{"n_experts": 96, "beta1": 0.95, "beta2": 0.95, "batch_tokens": 131072}
Below are experts of layer 7 (counted from 0) of a mixture-of-experts language model. Rows are named router (the router's row for the expert) and show model dimensions 192-255. Each number is 500 + 40 x the weight over its row's rms, rounded and kept within 0 to 999. Numbers have three digits each.
After each expert's rows: "comes before" lists some tokens at least twice as common just after its tokens as in all text. This comes from a sample of Wikipedia text that the model never trained on. Tokens count by the router's weight.

# expert 82
router:530462452518576446508554534548476463536435533496522536451495493495546454569521503467494547430491452487531513488518530551528493617501514432480586523556530539481549466526520470485526532454568513
comes before: "the ", "201", "a ", "200", "his ", "199"

# expert 6
router:499509502512460509471509480567486486448526501498562525546488467490464494554494544478507503571500473451494483515520576473484503492462506463439544483497495515556422526453513503499536452530532483
comes before: "The ", "| ", "he ", "In ", "the ", "He "

# expert 89
router:456504548528493531483494501541512585509471451433427461569489510578450504521537496478511505423499460554508491499525449525503548584438510472549565484524520503409505521433532469548505449470469526
comes before: "\n", "- ", ": ", "N ", "Title ", "be "

# expert 68
router:451470517478532476511474441543405506497512519444474522484493578454500464496514454497494448444501557528558479477522558520424531480483533557471517430513505464490532551525479472450531425476438535
comes before: "the ", "a ", "by ", "in ", "been ", "an "

# expert 26
router:538528482521488502475494535504484528467505469463574485492495529450556469534535488485501572466512526424518555517445539476542510409466518549477512504504498459497457561515538533521569506498470512
comes before: "was ", "(", "is ", "| ", "and ", "had "

# expert 39
router:503552594486453524511453512430548570550530500405467508583498527527511560525500539572437496480499524498479535479562520449498496442497522509567554482517418506567449437533500565515492538487544501
comes before: ", ", ". ", "in ", ".", "and ", ") "

# expert 59
router:524438539478541487513557523507520503448511538595476529491495430458516446545473456530470468486468484611477484519468591553541491507492467556517534493460493489450564508523455540481520471486488456
comes before: "the ", "The ", "- ", "In ", "he ", "\""

# expert 60
router:488490440502472534546504493451484494524535459499510429520503527475453511544535441605561513498507474491504470487462507485478538494507455502540588516504558405541507528499475491479452494532431548
comes before: ", ", ": ", ". ", "(", "\n", "'"

# expert 22
router:492545588567459459525509471539498487502493510533495516521431505498494505491431556550494457430468470475538576504525545495485507504524497488498457464549560582505509427451485445503479563536518475
comes before: "the ", "\n", "- ", "201", "200", "202"

# expert 21
router:523548478540468464504458495475577502453559550458518498561503481518495537499534588530555501549449405569482474451514467542544471412496517500600481566442451472540543504567525532446488535497508527
comes before: "\n\n", "- ", ". ", "m", "S", "9"

# expert 90
router:528429510425453538520478500546490507494540476524507447463509538457498524453483526464515558510521517493521508420515463480540468565513398515439514482534548479500508503453524521537444529508559481
comes before: ", ", ". ", "\n", ".", " ", "s"

# expert 65
router:508473480448576545523542577465491448522480503479482482472533505469424482429485469565463499521448504535480490477433549503479472561483473573435484480506529505502558506406534489526423472509471493
comes before: ", ", ". ", ".", "\" ", "'", "\n"

# expert 58
router:526422474521488515530488503548485417525549481578451498507488522453563466499518463515448520456463451549533461477422502527494492551550443516516545458498548515471475510535472514509553549651512527
comes before: "\n\n", "- ", "the ", "\n", "″", "The "

# expert 36
router:523431562471549523463584559503529523427451557471528584504481506476482523550469533522522499487476495486514440522473496450558534570545539494470443541559456523517434564481476469482495460509589445
comes before: "the ", "a ", "as ", "an ", "born ", "been "

# expert 41
router:553436444530495456466499549466492469538434497519563455455576419504548437561576504478430520456542505472515456519488508474554505507533541498471473434537540491502519507497529476514513582495525580
comes before: ", ", "-", ". ", ".", "–", "'"

# expert 34
router:507525547434470516460476539451529544465508498515529550473525492523497539477622539550543476588539500469459481478461561470527542490549487483546532514538491452539533476448529477596492502449486473
comes before: "of ", "in ", "was ", "is ", "for ", "to "

# expert 47
router:558470526508550560519498498473467515458504484436500554460451470552512511508504549526451590499489485499525438536517486489443448534484516566531524541548556540461496500519480466485516548551495588
comes before: ", ", ". ", "'", ".", "\n", "-"

# expert 43
router:566483476502504502504564547474494490476492509520575504508569604481505431479567417468535525567442451459508531473493534480539505463520528496487506485456520535486408493556505491549551450583464489
comes before: "the ", "a ", "to ", "that ", "his ", "him "

# expert 3
router:506537465505553493465534456454440589542550415474482537527469452511505510529474524507509542467498524471463529521510519468459510534483480480508461490479465456543572481470475531514440492491493435
comes before: ", ", ". ", ".", ": ", "–", ")"

# expert 14
router:576484507520465536472488485497500555480496527428564507488506459524611492449528512455489473497396409526535567443534442494492452482519420499506501494478480536538489468453487435474398527457476486
comes before: "was ", "\n", "be ", "is ", "were ", "also "

# expert 86
router:504463460537568534499551461524494503540474443497489448503477508433466527517581552599451518516579485524468481505529553501483498499505478449494495536553574504515511403502473582579471432476484482
comes before: "the ", "that ", "a ", "his ", "it ", "he "

# expert 55
router:492479503515461554515538542505459540463492512567545568531466560540526435501560542495547528472484492570463452532519511528532568607489531465454516486496461471502389509511462532439510485589473468
comes before: "the ", "a ", "he ", "his ", "it ", "its "

# expert 62
router:439487449419489514537467508446420500525482460509463503526499494452483475507435510462487519453524544549481548564454525543558573427500517548535466546554533461494520463478484471447489468485550501
comes before: "and ", "(", "of ", "in ", "is ", "was "

# expert 52
router:536532470452539556458476521429495530509534580495567522470579486483534520546475524521512452463510550475527499562454451569497444457514548470509583543522460391537497464450507473487534613461455505
comes before: "was ", "| ", "is ", "of ", "has ", "had "

# expert 11
router:469554526423526447448499489511531552440485504452507545549496504519534548498447566517491506477494457472487550534500566516468585397464557581529520459518474527525411447522472531483543480469541513
comes before: "(", "and ", "| ", "in ", "|", "of "

# expert 45
router:560496539516528492439468523470479569521551472472521477423498535506532544516517464541492537507530544555490528474518469569502500456546504551459542546496535554520485500460564570481525542493492537
comes before: "–", "to ", "- ", ", ", ") ", "% "

# expert 48
router:531435512467536500556482574485488448512541489468471540476515486450457516516520458503457511495516562503481447446438516482518411506531491538517515542590475459569497503514508537515459512591467470
comes before: ", ", ". ", "'", "\n", ".", "i "

# expert 16
router:541510480544532464460502456521433505479595477543549565521485578560457547512504477442537462451540498518491437468529584506530481498439555428458536474503509561535408494505487459531507425519440513
comes before: "by ", "the ", "to ", "a ", "as ", "in "